Experts of a small language model: 54.9M parameters.
Below are experts of layer 3 (counted from 0) of a mixture-of-experts language model. Rows are named up (a neuron's input weights, with its number) and show model dimensions 0-191. Each number is 200 + 30 x the weight over its row's rms, rounded and kept within 0 to 999.
Before each expert's rows: a language model's description of what the expert responds to; "mostly gets" lists some tokens that are sent to it at least half of the time. This comes from a sample of Wikipedia text that the model never trained on.

# expert 55
Articles, possessives and word-starting prefixes before a noun phrase, such as a, an, his, its, pro, con, and be after to.
mostly gets: " an", " a", " pro", " pre", " one", " high"
up0,166,185,171,178,216,212,184,225,215,127,168,182,185,250,245,152,175,158,195,171,219,234,218,220,282,106,212,241,174,186,202,175,196,215,181,201,200,211,225,191,170,218,187,160,190,231,257,236,228,222,218,262,223,195,152,232,117,142,178,212,231,229,194,208,140,180,161,215,213,210,205,186,166,156,215,260,208,252,198,198,149,191,182,201,199,224,174,195,136,198,210,238,209,238,215,202,167,214,200,194,173,193,193,180,192,162,215,238,249,229,200,196,228,243,169,215,208,181,196,203,206,153,205,159,198,186,222,196,226,203,191,214,186,200,200,197,232,201,184,169,219,207,223,212,229,167,183,201,213,188,190,143,149,265,204,177,172,222,287,189,157,161,188,230,195,219,195,209,194,171,251,171,266,220,208,212,137,201,242,251,214,170,225,226,179,223,208,187,184,198,198,206
up1,152,249,178,186,169,190,186,243,217,160,229,277,140,155,234,176,226,275,229,237,216,181,160,198,198,158,262,167,192,202,188,165,178,229,217,239,207,217,187,192,192,226,177,225,215,159,177,174,145,203,174,216,238,207,139,192,170,192,256,175,207,263,196,194,191,202,210,141,199,201,175,163,163,137,249,225,195,206,190,230,200,165,195,177,230,232,166,148,151,187,260,183,256,253,186,166,172,177,219,177,207,231,228,163,178,211,289,231,170,246,206,197,160,196,194,161,216,216,202,172,216,127,229,195,244,163,176,179,158,191,188,206,184,192,190,205,179,171,209,230,204,194,165,203,188,235,191,183,179,178,211,179,226,205,214,183,194,173,180,173,197,159,192,227,197,214,176,212,193,211,220,169,225,205,176,191,183,216,234,169,171,181,157,241,205,252,241,164,211,173,221,218
up2,161,227,182,186,214,237,234,253,219,147,185,210,217,182,223,217,170,193,243,193,167,237,197,208,207,148,202,196,243,233,203,268,207,194,263,206,188,258,192,217,223,210,171,151,196,232,191,206,214,170,200,192,182,276,156,170,194,150,203,157,257,230,219,219,196,187,228,175,180,208,199,175,192,211,249,137,260,224,196,216,183,211,196,167,187,186,161,182,149,137,170,170,242,220,206,184,194,206,212,201,207,202,229,197,192,190,241,207,203,187,234,212,220,162,164,193,181,171,238,242,177,91,232,178,212,199,223,177,213,269,195,256,156,156,215,199,234,175,227,189,185,200,229,209,221,227,212,193,191,258,150,202,208,213,186,218,209,207,169,160,239,215,225,201,198,170,126,187,161,256,205,246,187,222,164,202,229,184,222,206,203,180,185,257,213,132,221,188,187,216,218,224
up3,228,171,209,220,195,252,179,223,182,172,221,223,203,222,148,126,139,217,200,236,192,157,215,171,238,210,228,207,179,182,188,218,160,199,213,235,167,221,215,239,211,185,208,200,189,222,140,244,193,204,165,193,198,221,236,197,208,245,137,152,259,240,205,234,245,209,218,169,222,231,194,172,232,220,199,170,207,214,219,269,200,228,219,187,230,171,220,200,205,158,170,181,233,210,200,188,227,229,184,209,217,202,203,224,221,222,227,129,146,184,192,177,256,126,149,144,241,200,192,205,193,141,187,256,176,183,216,162,253,194,199,209,179,219,206,172,217,155,149,188,206,182,225,184,223,257,248,193,191,206,207,153,170,191,156,182,191,240,230,194,235,171,177,152,160,202,214,244,166,130,216,220,189,206,172,198,174,212,220,226,192,205,207,240,233,218,233,165,140,207,196,241
up4,242,244,177,190,207,255,211,230,163,172,190,142,188,175,258,215,178,194,200,194,220,224,114,241,241,187,217,205,165,200,173,156,168,193,211,219,187,196,204,236,137,207,166,221,180,222,203,178,190,182,169,241,239,192,221,176,235,195,207,171,209,208,155,226,163,252,187,230,220,249,194,200,175,223,241,209,255,248,173,208,156,204,190,186,229,199,187,188,202,106,198,168,238,162,219,207,151,235,206,215,196,189,201,200,193,185,229,246,174,219,171,213,211,141,144,189,182,244,211,219,171,132,171,219,149,215,208,180,246,144,208,213,191,175,241,193,186,176,194,229,149,211,234,185,208,211,164,268,172,207,189,147,211,205,211,173,199,243,180,172,174,225,157,161,192,227,223,256,204,212,192,192,170,174,160,242,198,187,192,248,158,176,168,187,221,241,233,161,187,228,219,174
up5,182,231,208,207,177,264,168,215,230,167,153,238,243,174,232,190,190,236,248,197,234,233,161,208,201,202,185,169,190,226,171,204,184,231,217,213,214,220,219,231,201,202,232,214,213,212,241,172,196,134,188,204,204,209,183,166,200,170,217,183,247,215,177,203,205,193,226,216,168,219,204,191,229,202,246,166,246,237,195,243,186,246,175,217,233,206,218,174,150,187,196,145,223,174,195,144,224,194,270,178,253,193,186,188,176,181,224,208,213,211,202,165,264,153,147,186,205,189,218,145,163,166,180,199,194,167,213,133,185,235,181,209,190,225,161,163,254,157,220,208,162,190,238,213,165,254,232,156,204,206,144,193,207,211,233,175,186,218,203,198,266,238,234,203,125,170,162,156,115,162,172,230,166,151,234,192,219,234,191,193,203,183,175,214,196,173,217,209,196,264,199,199
up6,212,225,205,178,169,175,177,200,198,166,190,261,164,199,224,217,211,193,180,190,190,224,192,189,204,177,201,130,178,230,155,183,206,143,185,229,204,228,219,220,192,135,180,257,196,212,202,171,220,193,199,210,253,247,160,160,181,153,186,164,200,209,212,192,237,214,190,172,164,257,185,193,154,165,220,176,202,233,211,234,197,258,177,169,214,170,187,212,192,108,153,169,263,203,231,189,236,183,186,221,218,230,226,155,155,212,200,201,152,242,229,146,235,186,206,170,204,225,175,171,197,136,171,224,166,195,248,136,232,199,238,187,180,144,206,192,200,208,207,219,148,143,148,154,210,218,223,211,211,249,183,208,192,215,171,192,170,226,198,176,152,198,157,174,162,233,152,214,200,173,183,187,194,183,223,147,171,174,210,249,244,155,215,233,189,203,210,162,202,218,199,244
up7,209,218,198,212,158,217,209,239,219,162,194,173,175,155,241,212,214,180,227,196,172,121,178,192,245,184,229,232,231,187,191,186,219,230,236,174,252,162,139,232,202,169,328,201,200,209,211,251,172,196,136,250,237,225,239,238,199,161,229,202,204,166,141,172,220,210,183,191,168,251,194,198,238,235,233,262,184,184,214,238,207,191,198,253,205,169,157,230,190,210,200,213,217,243,221,149,165,229,231,180,160,189,221,209,203,203,179,204,264,222,161,192,180,175,265,166,194,199,192,233,199,199,182,203,260,158,231,239,226,220,192,185,196,212,147,210,190,161,194,123,195,177,223,221,208,192,194,241,184,265,212,206,229,197,168,237,217,246,217,206,235,214,230,225,182,183,199,217,187,197,177,195,224,177,158,232,217,167,173,206,210,232,200,168,219,211,198,199,206,206,185,194
up8,187,230,171,205,128,150,202,188,195,226,176,166,164,212,234,224,202,217,235,218,185,200,146,208,252,156,169,173,168,174,185,160,189,214,203,155,243,265,187,203,200,211,192,191,156,237,237,218,192,192,188,209,192,214,201,228,152,212,195,177,166,246,166,224,240,210,172,185,189,195,193,170,178,245,229,201,244,278,210,222,202,202,154,201,141,213,173,161,163,199,202,186,216,191,143,191,208,244,228,222,194,226,206,207,211,144,198,151,220,263,166,166,232,181,144,190,248,223,165,248,165,139,168,185,174,207,186,180,191,169,180,207,195,113,176,199,230,238,193,181,195,255,216,209,229,183,200,188,200,224,208,209,223,181,211,156,170,232,206,179,229,255,227,155,168,214,177,170,172,212,194,204,181,189,199,219,226,204,238,228,184,153,244,292,190,200,260,169,204,213,227,193
up9,247,261,175,188,172,272,160,211,211,146,194,213,208,171,184,195,162,184,178,178,253,221,187,226,236,226,193,185,263,238,213,168,148,211,210,229,195,213,231,247,210,227,244,261,220,240,182,243,194,144,157,237,199,196,179,166,190,160,217,206,202,198,185,208,222,216,200,193,230,236,194,170,191,208,234,200,251,224,213,234,188,254,121,224,201,171,236,191,190,167,185,173,227,203,158,170,96,201,242,196,220,186,215,212,177,210,240,209,171,235,222,216,206,151,172,139,187,224,184,209,159,190,204,183,211,161,223,178,178,222,173,285,187,219,235,152,237,236,238,163,171,210,262,176,198,201,196,193,206,201,212,147,170,242,188,216,166,246,183,198,207,228,192,174,145,235,200,233,153,209,208,193,187,217,215,220,225,199,161,182,207,166,212,210,229,234,206,216,196,231,198,224
up10,180,235,195,201,139,243,174,282,170,212,156,188,192,170,220,208,163,188,193,175,224,226,210,206,210,173,195,143,191,176,234,180,224,146,222,261,181,196,211,185,221,189,238,161,186,228,225,251,194,207,185,231,191,279,223,158,168,128,145,224,286,179,219,251,210,182,206,212,161,206,218,201,209,250,203,158,226,218,243,209,166,222,184,186,218,189,189,192,168,165,224,192,241,182,203,173,183,221,264,198,212,216,148,205,200,215,218,187,241,233,158,218,233,187,140,153,221,204,218,163,169,190,171,213,172,173,176,208,180,251,233,157,186,163,164,212,236,179,183,179,170,216,214,180,189,205,286,232,220,226,223,244,203,164,231,147,218,223,201,177,226,244,186,177,160,217,213,259,197,178,231,217,190,193,206,230,194,167,220,240,224,175,217,206,185,224,192,234,167,203,227,214

# expert 5
Prepositions and clause-linking words after a verb or noun, such as in, as, with, by, when, until, during.
mostly gets: " as", " with", " where", " when", " before", " until"
up0,214,237,250,209,240,238,172,162,241,261,138,153,229,163,169,162,248,177,167,210,199,261,219,188,234,236,209,211,212,215,221,250,202,202,227,183,201,237,198,206,222,218,209,158,245,180,215,223,252,212,200,185,220,193,213,231,194,178,195,190,263,206,158,189,216,177,163,175,239,251,225,180,279,194,197,245,172,152,176,196,247,161,202,232,174,177,220,202,193,212,192,168,195,169,227,177,188,232,201,180,169,166,199,264,167,184,210,219,276,200,241,188,230,166,211,198,186,167,201,217,201,248,224,201,206,225,218,203,197,238,161,226,195,168,223,238,203,149,207,183,173,224,171,187,227,181,168,177,210,248,262,205,163,202,282,213,214,198,138,174,164,202,198,213,185,240,199,187,189,210,219,155,187,231,174,204,155,156,149,261,245,233,190,200,215,201,239,223,214,176,175,192
up1,185,242,169,182,280,231,189,221,216,202,176,184,233,212,210,152,178,171,213,193,217,209,182,245,189,185,198,168,198,192,187,182,159,244,184,220,177,265,185,176,223,179,226,186,181,173,274,183,219,150,191,258,199,265,194,215,221,176,157,213,218,233,180,203,228,148,213,187,229,188,197,207,187,219,241,202,233,249,284,219,188,241,218,204,210,220,162,178,146,140,188,183,234,170,169,209,197,186,215,191,184,180,176,196,135,179,241,149,186,258,197,212,242,223,152,181,241,171,229,146,168,163,128,203,163,192,235,153,207,250,260,194,142,213,205,205,232,202,183,204,201,235,177,221,189,226,208,227,193,207,197,203,191,190,212,165,228,222,186,251,202,222,208,197,141,218,168,215,149,198,193,191,161,160,173,215,192,179,219,202,235,160,168,185,163,179,263,204,225,230,176,195
up2,178,244,205,216,192,224,173,246,183,162,148,204,120,186,260,148,189,202,190,207,160,211,247,172,223,142,173,161,175,211,231,210,218,188,212,266,134,188,207,184,176,211,217,178,213,144,239,168,242,167,173,254,205,211,204,209,193,169,199,182,265,192,165,249,180,186,154,178,173,256,201,175,195,186,237,160,199,239,218,233,169,230,195,196,247,209,218,154,205,237,191,220,248,171,218,219,216,226,179,181,236,184,208,186,146,177,225,139,180,226,222,199,239,230,197,156,209,138,203,246,229,175,187,223,176,153,196,182,136,213,179,178,154,121,189,181,217,161,161,209,156,172,192,193,224,210,189,209,163,192,197,193,171,234,205,188,207,180,222,215,198,209,207,229,194,244,205,236,161,187,243,200,187,162,143,180,196,197,187,217,175,177,144,227,204,193,226,179,208,237,176,173
up3,192,259,176,194,196,218,205,207,233,211,194,226,156,224,209,203,184,243,236,188,243,177,170,192,198,194,240,235,185,147,227,189,154,212,160,184,194,218,199,176,227,183,175,202,177,229,225,210,202,212,74,198,173,237,185,186,177,161,179,229,165,227,193,208,201,213,208,133,196,235,244,149,236,161,255,266,209,217,229,234,203,222,208,166,171,166,205,199,189,150,174,210,243,191,203,203,164,218,200,124,226,181,216,204,160,211,206,194,212,238,210,184,268,222,198,206,169,176,215,190,181,179,244,202,198,161,212,180,190,218,188,168,194,172,204,174,225,204,217,157,167,201,196,241,171,215,231,259,160,236,161,215,245,203,217,185,194,185,176,165,181,209,201,188,162,195,207,197,154,159,248,273,166,137,183,239,162,263,227,203,190,161,187,243,219,213,225,185,237,258,176,214
up4,152,217,189,196,156,232,152,239,194,186,211,122,240,167,229,180,173,235,193,214,212,242,183,189,172,177,170,233,182,234,162,186,151,171,219,184,213,170,181,164,231,180,212,202,216,165,260,268,159,165,215,190,188,196,168,174,187,214,198,133,248,179,188,190,219,213,233,168,236,223,188,181,244,200,199,204,246,214,217,217,169,272,182,227,185,223,231,207,157,196,223,201,208,301,187,199,154,204,218,175,228,138,251,207,187,181,180,209,235,163,211,218,197,244,168,205,217,181,210,230,226,190,205,205,154,167,212,193,141,183,192,234,188,233,158,183,196,189,205,197,192,160,206,188,192,193,215,260,192,167,226,241,221,163,187,192,187,209,165,211,162,189,237,172,171,150,184,192,218,209,197,214,242,203,207,204,220,259,236,161,168,242,168,240,201,155,213,249,206,280,202,154
up5,179,209,169,194,194,197,214,187,196,225,198,178,219,209,214,206,204,180,209,160,230,208,194,237,229,139,204,159,209,201,252,187,145,238,240,150,174,207,223,157,235,178,204,170,181,212,219,178,249,192,163,223,199,264,238,238,168,190,186,175,246,157,173,140,215,163,187,199,220,217,189,177,164,214,244,171,274,238,141,214,205,223,121,168,224,209,231,188,154,216,202,200,229,198,199,183,236,235,261,175,164,204,164,175,194,187,289,174,218,195,220,199,211,178,224,167,216,225,257,227,193,173,268,257,184,217,223,168,163,233,196,187,181,218,180,130,254,193,179,185,153,196,153,247,192,194,211,187,142,175,208,204,153,244,234,209,226,251,239,261,201,203,167,179,181,219,171,202,172,200,221,229,209,190,176,215,184,201,187,224,224,210,219,213,214,193,243,224,196,212,217,231
up6,192,196,201,153,186,243,230,239,197,182,175,228,198,250,250,218,177,185,224,275,279,157,155,208,247,194,207,156,187,204,240,173,190,196,215,184,167,160,238,164,211,210,209,187,181,176,231,239,239,126,168,210,203,221,169,218,150,193,162,194,253,189,206,231,194,142,195,184,265,216,212,194,194,184,242,222,222,190,206,211,236,159,238,218,222,174,250,155,180,153,158,229,219,217,227,173,184,179,205,156,222,242,147,186,155,197,215,193,198,240,226,247,190,202,206,130,180,163,200,196,177,217,214,165,182,192,201,171,168,236,175,220,125,229,184,237,208,240,211,152,178,204,191,195,209,241,178,173,195,247,211,152,211,187,204,183,192,217,215,175,200,211,209,200,193,197,218,242,193,173,240,208,212,200,132,248,176,191,216,263,279,211,185,184,227,211,186,163,192,226,181,222
up7,169,225,216,195,195,170,174,208,220,148,127,150,146,214,219,207,160,193,153,210,197,232,151,221,176,196,247,228,215,218,235,224,204,226,194,200,145,200,170,228,206,201,209,167,194,231,195,246,226,192,189,213,199,221,196,180,202,163,226,221,213,266,210,212,150,150,133,187,172,226,209,143,190,218,192,225,212,242,140,242,196,181,216,180,236,224,183,227,177,199,216,188,240,172,221,156,210,184,188,195,208,235,208,152,208,151,193,221,190,180,182,229,192,246,170,165,220,162,190,209,174,198,217,265,209,215,228,158,191,175,220,213,146,216,207,214,200,186,183,195,177,214,210,220,229,222,169,205,203,190,150,240,209,232,174,211,164,238,226,199,162,165,166,112,162,230,201,215,248,140,227,178,198,169,171,224,121,235,204,226,213,166,170,190,171,139,264,169,134,203,186,200
up8,192,229,230,205,223,294,198,215,222,211,160,207,200,159,219,216,173,205,254,199,202,175,210,183,200,218,241,173,171,194,264,231,167,201,226,197,185,231,187,228,188,208,201,209,246,215,190,204,211,206,186,220,198,276,154,153,147,164,156,199,228,205,198,189,181,195,202,163,179,205,194,171,211,201,215,213,206,191,204,174,177,221,169,178,252,184,269,222,179,160,207,175,237,225,242,210,166,172,223,166,198,212,182,192,172,242,233,192,224,215,193,227,189,162,154,151,175,199,233,239,166,175,241,213,185,196,197,169,211,267,166,222,192,164,201,201,237,243,181,163,154,199,243,215,215,260,251,215,200,206,204,211,180,204,218,213,203,218,192,206,166,255,166,161,126,218,189,218,158,179,213,159,236,181,104,236,183,246,255,238,223,145,162,183,253,208,198,192,159,236,223,177
up9,234,191,171,194,203,207,201,176,283,203,163,169,233,221,271,228,230,180,179,221,193,179,245,210,209,162,243,214,208,267,167,182,203,232,183,241,173,268,202,196,191,250,190,168,290,210,134,172,267,187,224,210,182,245,219,243,221,162,176,225,227,230,197,207,173,258,199,239,191,190,235,174,225,269,197,228,187,238,215,185,169,195,206,161,186,214,256,180,214,206,207,173,181,229,223,190,163,244,213,173,161,170,218,180,223,208,223,160,247,196,180,161,157,246,178,195,205,241,223,259,173,159,186,165,194,237,206,206,210,242,145,184,180,245,184,184,236,194,158,222,201,208,176,260,194,197,244,216,248,195,215,231,187,225,196,193,207,187,217,221,189,191,197,200,146,233,194,244,197,159,253,209,241,228,192,210,220,202,229,181,154,213,195,236,210,215,190,181,225,225,190,203
up10,191,199,182,204,203,178,207,176,196,155,174,174,174,243,189,140,241,204,180,205,214,213,186,228,224,194,179,142,188,172,256,238,176,229,232,189,184,205,234,196,191,250,246,213,206,131,267,181,169,180,225,242,205,223,192,230,213,198,208,252,200,206,155,202,179,175,263,159,202,202,203,157,197,176,235,200,262,179,214,202,197,219,229,175,277,183,220,182,195,192,182,163,232,163,164,145,187,190,254,207,230,224,153,195,188,136,198,179,212,219,201,189,200,237,177,182,213,226,206,192,170,170,173,222,225,181,257,171,181,222,177,189,147,149,172,177,285,162,204,184,168,156,189,179,222,202,265,184,208,249,191,153,203,177,242,185,222,190,155,175,161,207,215,208,146,192,180,236,213,224,160,211,156,108,179,193,196,186,192,192,232,202,196,229,204,167,181,166,233,214,170,227

# expert 15
Articles and counting words before a noun phrase, such as a, the, an, two, three, single, both, several.
mostly gets: " an", " two", " one", " three", " four", " second"
up0,217,208,171,192,216,180,178,201,170,194,198,207,194,211,200,166,171,159,217,182,215,207,242,201,191,212,225,163,185,218,221,214,200,151,178,226,179,237,197,217,211,202,151,177,185,207,157,222,168,177,169,216,191,242,187,166,180,179,239,222,210,230,195,189,143,174,149,162,176,249,200,190,176,188,217,202,221,209,230,272,206,225,197,172,172,180,187,222,178,180,189,158,217,236,168,216,190,245,220,200,199,203,208,207,225,205,287,182,164,209,179,199,246,94,165,153,182,194,178,263,166,185,191,247,155,181,170,145,181,249,206,170,176,214,205,200,217,202,194,206,190,195,172,232,269,240,204,267,215,233,149,149,174,182,231,168,191,210,163,178,175,178,230,168,144,168,148,218,151,150,254,227,145,222,167,190,178,179,166,182,210,209,188,204,159,141,230,180,212,222,221,254
up1,152,264,173,226,234,211,241,207,189,214,183,175,184,127,220,245,200,194,238,162,235,205,187,235,200,214,198,174,197,194,189,140,191,213,195,217,183,264,178,181,178,171,213,163,210,230,234,209,251,204,203,263,194,195,160,187,169,193,184,188,223,218,161,234,206,173,160,186,226,145,186,224,187,207,202,201,193,214,193,221,210,168,206,155,184,221,146,211,207,201,200,198,209,205,234,184,179,190,237,159,246,233,169,181,118,179,214,183,192,195,179,172,187,235,172,137,251,259,206,148,201,166,214,226,228,199,239,204,165,187,161,182,266,229,187,201,215,260,121,198,193,168,183,253,193,256,206,172,257,246,196,198,235,236,226,194,237,194,244,231,225,261,229,187,171,180,197,165,186,194,261,212,236,191,203,230,202,162,242,176,199,190,210,220,217,174,177,169,172,205,253,233
up2,220,197,200,185,148,236,138,184,193,200,205,166,200,198,235,214,194,215,235,233,178,163,201,196,180,178,226,172,193,235,221,181,152,209,233,175,136,238,184,214,177,212,202,222,251,200,245,205,151,190,209,248,149,166,211,202,156,202,175,186,251,234,229,188,226,202,176,215,150,190,163,193,130,243,196,205,227,215,184,200,246,222,189,221,180,201,148,235,177,196,170,212,214,203,242,234,146,138,204,231,188,217,247,196,152,159,187,234,148,232,201,251,237,163,195,171,220,183,239,204,169,174,202,184,233,206,209,185,170,181,206,235,170,231,200,188,197,221,254,152,182,182,186,229,181,207,188,212,202,255,205,196,226,145,181,175,219,196,186,203,233,194,144,208,195,192,171,222,206,179,201,194,213,191,241,203,277,234,234,193,221,196,160,258,194,98,246,243,193,276,198,222
up3,203,229,190,212,180,205,123,254,185,166,217,180,165,195,162,174,172,232,197,149,186,170,227,238,201,177,208,220,192,217,219,193,208,212,246,238,223,193,174,236,166,214,206,230,240,211,245,151,162,166,201,216,180,240,198,185,198,183,160,141,230,259,215,177,154,219,150,179,152,194,168,208,209,205,198,170,266,210,251,211,167,217,155,187,217,150,207,229,181,217,202,208,245,183,207,186,185,186,283,194,221,199,222,194,247,183,228,185,192,220,208,241,238,178,176,192,205,202,218,245,161,137,226,252,210,186,220,191,202,225,203,269,193,212,176,226,181,186,119,163,179,197,131,192,213,232,207,196,196,223,202,201,233,201,246,173,206,240,196,205,181,155,202,172,156,169,160,169,172,179,217,228,159,188,179,178,194,192,208,212,220,180,197,249,143,156,239,215,225,260,182,266
up4,163,241,231,174,197,231,190,197,186,144,172,182,197,196,229,193,200,247,228,187,222,237,197,220,228,160,215,159,231,207,218,173,239,213,219,199,195,175,213,198,217,188,232,164,256,207,199,205,178,201,197,188,140,206,199,182,153,199,214,194,216,202,176,167,211,243,183,146,216,193,182,196,177,203,233,204,227,230,188,247,199,202,185,186,256,169,222,158,162,224,169,174,246,204,151,182,181,194,200,149,174,124,217,174,189,157,208,183,206,218,209,210,195,208,172,182,206,164,191,215,181,202,169,210,253,154,205,186,157,161,178,205,177,159,202,143,181,185,239,216,142,187,211,172,249,275,223,189,205,210,143,254,172,236,198,237,220,233,247,197,182,175,208,106,116,221,204,211,135,182,198,228,204,183,129,175,182,207,188,216,205,259,151,208,159,204,258,180,177,218,248,189
up5,247,191,176,244,166,122,205,218,167,187,152,192,177,198,217,158,125,242,149,176,224,204,228,166,172,188,229,217,233,241,214,123,182,183,243,203,203,235,224,208,174,213,226,170,213,223,216,184,161,207,197,213,136,212,134,228,172,213,202,135,168,230,144,196,177,189,204,167,188,249,205,181,162,199,205,184,220,222,252,203,235,156,198,210,213,146,193,215,233,196,190,195,253,235,188,229,212,204,201,178,218,182,190,192,154,147,240,168,247,241,213,210,208,197,175,204,198,258,205,221,155,184,228,222,213,131,229,159,152,195,194,229,179,169,224,207,164,196,208,183,155,235,192,151,205,187,209,175,223,238,170,178,237,216,240,126,200,222,234,175,205,168,164,187,188,228,164,186,188,213,188,234,202,146,179,188,221,235,178,230,212,175,214,245,187,231,205,161,212,220,225,239
up6,200,195,204,198,151,183,204,251,186,171,178,208,143,212,244,216,190,262,256,201,211,164,180,263,169,169,200,233,180,273,231,169,195,183,232,219,175,220,224,250,202,234,172,201,227,229,209,214,255,202,182,222,205,200,165,226,185,189,217,151,254,195,235,229,199,192,188,198,190,230,161,230,173,154,232,228,215,226,221,227,162,223,166,169,223,168,212,189,137,160,192,194,269,197,160,227,211,185,223,148,217,202,213,181,198,175,184,183,191,196,192,178,178,146,153,194,252,178,173,236,208,190,144,233,183,148,246,207,182,235,159,167,227,174,162,142,232,227,195,194,166,183,169,206,209,217,138,221,181,223,190,249,267,228,192,191,235,231,170,203,178,182,166,156,187,202,154,187,217,219,193,223,232,138,156,245,176,209,229,233,239,183,173,223,180,149,235,203,202,179,193,193
up7,222,236,174,237,160,253,183,181,162,148,176,230,223,210,264,207,209,165,232,217,233,197,190,193,218,193,204,188,203,167,203,188,173,200,222,197,160,233,194,210,217,210,218,194,201,228,175,201,218,202,193,222,146,192,190,194,170,183,188,173,175,153,117,155,217,193,232,180,214,208,189,198,239,226,191,183,217,226,247,250,155,217,154,207,222,240,144,168,185,179,155,183,211,198,237,208,164,204,242,193,190,196,216,176,235,153,205,196,181,265,163,174,270,184,194,165,182,168,259,196,168,138,131,181,140,204,228,209,225,183,253,213,169,204,174,199,249,188,202,173,224,215,210,218,229,217,204,242,119,217,216,208,217,164,178,176,236,185,249,203,217,165,199,167,173,193,200,194,148,187,277,224,251,163,172,207,223,180,192,210,183,154,257,212,216,187,189,205,195,217,126,170
up8,233,197,258,254,228,253,139,229,228,186,218,177,153,194,262,184,216,194,241,259,206,161,201,198,191,194,180,182,197,204,240,169,193,150,255,193,186,186,231,204,182,202,223,178,241,155,214,212,214,171,212,221,184,188,170,199,215,229,190,157,252,214,236,174,194,114,201,129,151,228,195,215,241,179,250,176,207,189,198,177,189,198,212,231,235,173,174,238,189,199,128,199,215,150,226,200,165,199,247,178,168,215,236,181,216,200,200,219,249,183,191,172,253,148,211,187,238,133,182,179,202,167,182,230,219,183,186,185,230,190,201,199,188,207,163,142,192,205,175,182,229,167,213,206,179,179,236,254,178,192,202,179,205,251,240,219,231,240,190,219,203,204,188,174,208,179,199,244,160,186,173,251,221,168,166,183,188,211,206,209,148,190,191,198,195,175,260,200,206,304,180,186
up9,233,252,153,201,172,222,158,233,172,189,194,266,188,189,218,171,145,198,214,149,231,229,195,225,274,198,237,207,184,246,192,132,194,171,246,234,177,190,224,212,173,214,184,180,274,218,202,206,275,119,169,215,179,238,140,219,192,195,213,182,256,227,209,223,161,197,106,175,186,195,175,171,153,206,235,236,239,243,218,169,209,219,146,175,208,184,206,180,185,178,168,173,270,216,201,181,181,198,232,155,206,204,223,179,211,192,229,214,175,201,223,188,235,189,144,173,233,211,199,217,212,172,153,207,175,217,182,198,229,242,201,187,159,190,219,202,206,269,193,181,158,178,196,210,232,217,181,166,171,206,197,169,197,197,186,162,187,228,235,193,195,160,219,189,139,221,191,164,183,192,189,199,190,162,235,231,213,248,243,204,174,219,228,209,212,175,225,199,163,171,175,181
up10,231,233,220,233,198,195,168,201,205,199,198,143,143,217,207,179,164,166,222,175,185,189,215,223,239,153,246,203,204,193,165,204,233,217,174,225,170,234,220,228,154,227,242,246,176,260,217,194,192,196,182,173,168,152,213,235,208,158,183,192,213,232,129,166,207,241,193,192,183,230,156,162,184,231,208,207,227,226,240,254,196,234,189,162,178,187,210,146,227,198,213,167,231,155,222,194,179,182,229,174,181,203,201,186,244,151,258,231,208,176,209,198,200,186,173,150,179,172,180,226,180,162,196,252,218,181,214,140,198,183,230,254,227,145,170,217,193,197,184,167,167,192,186,245,243,239,243,197,222,245,192,183,193,166,162,171,282,198,225,228,194,167,162,177,174,179,255,272,191,204,182,171,213,199,195,181,178,248,278,189,215,197,207,231,180,192,185,200,194,238,166,249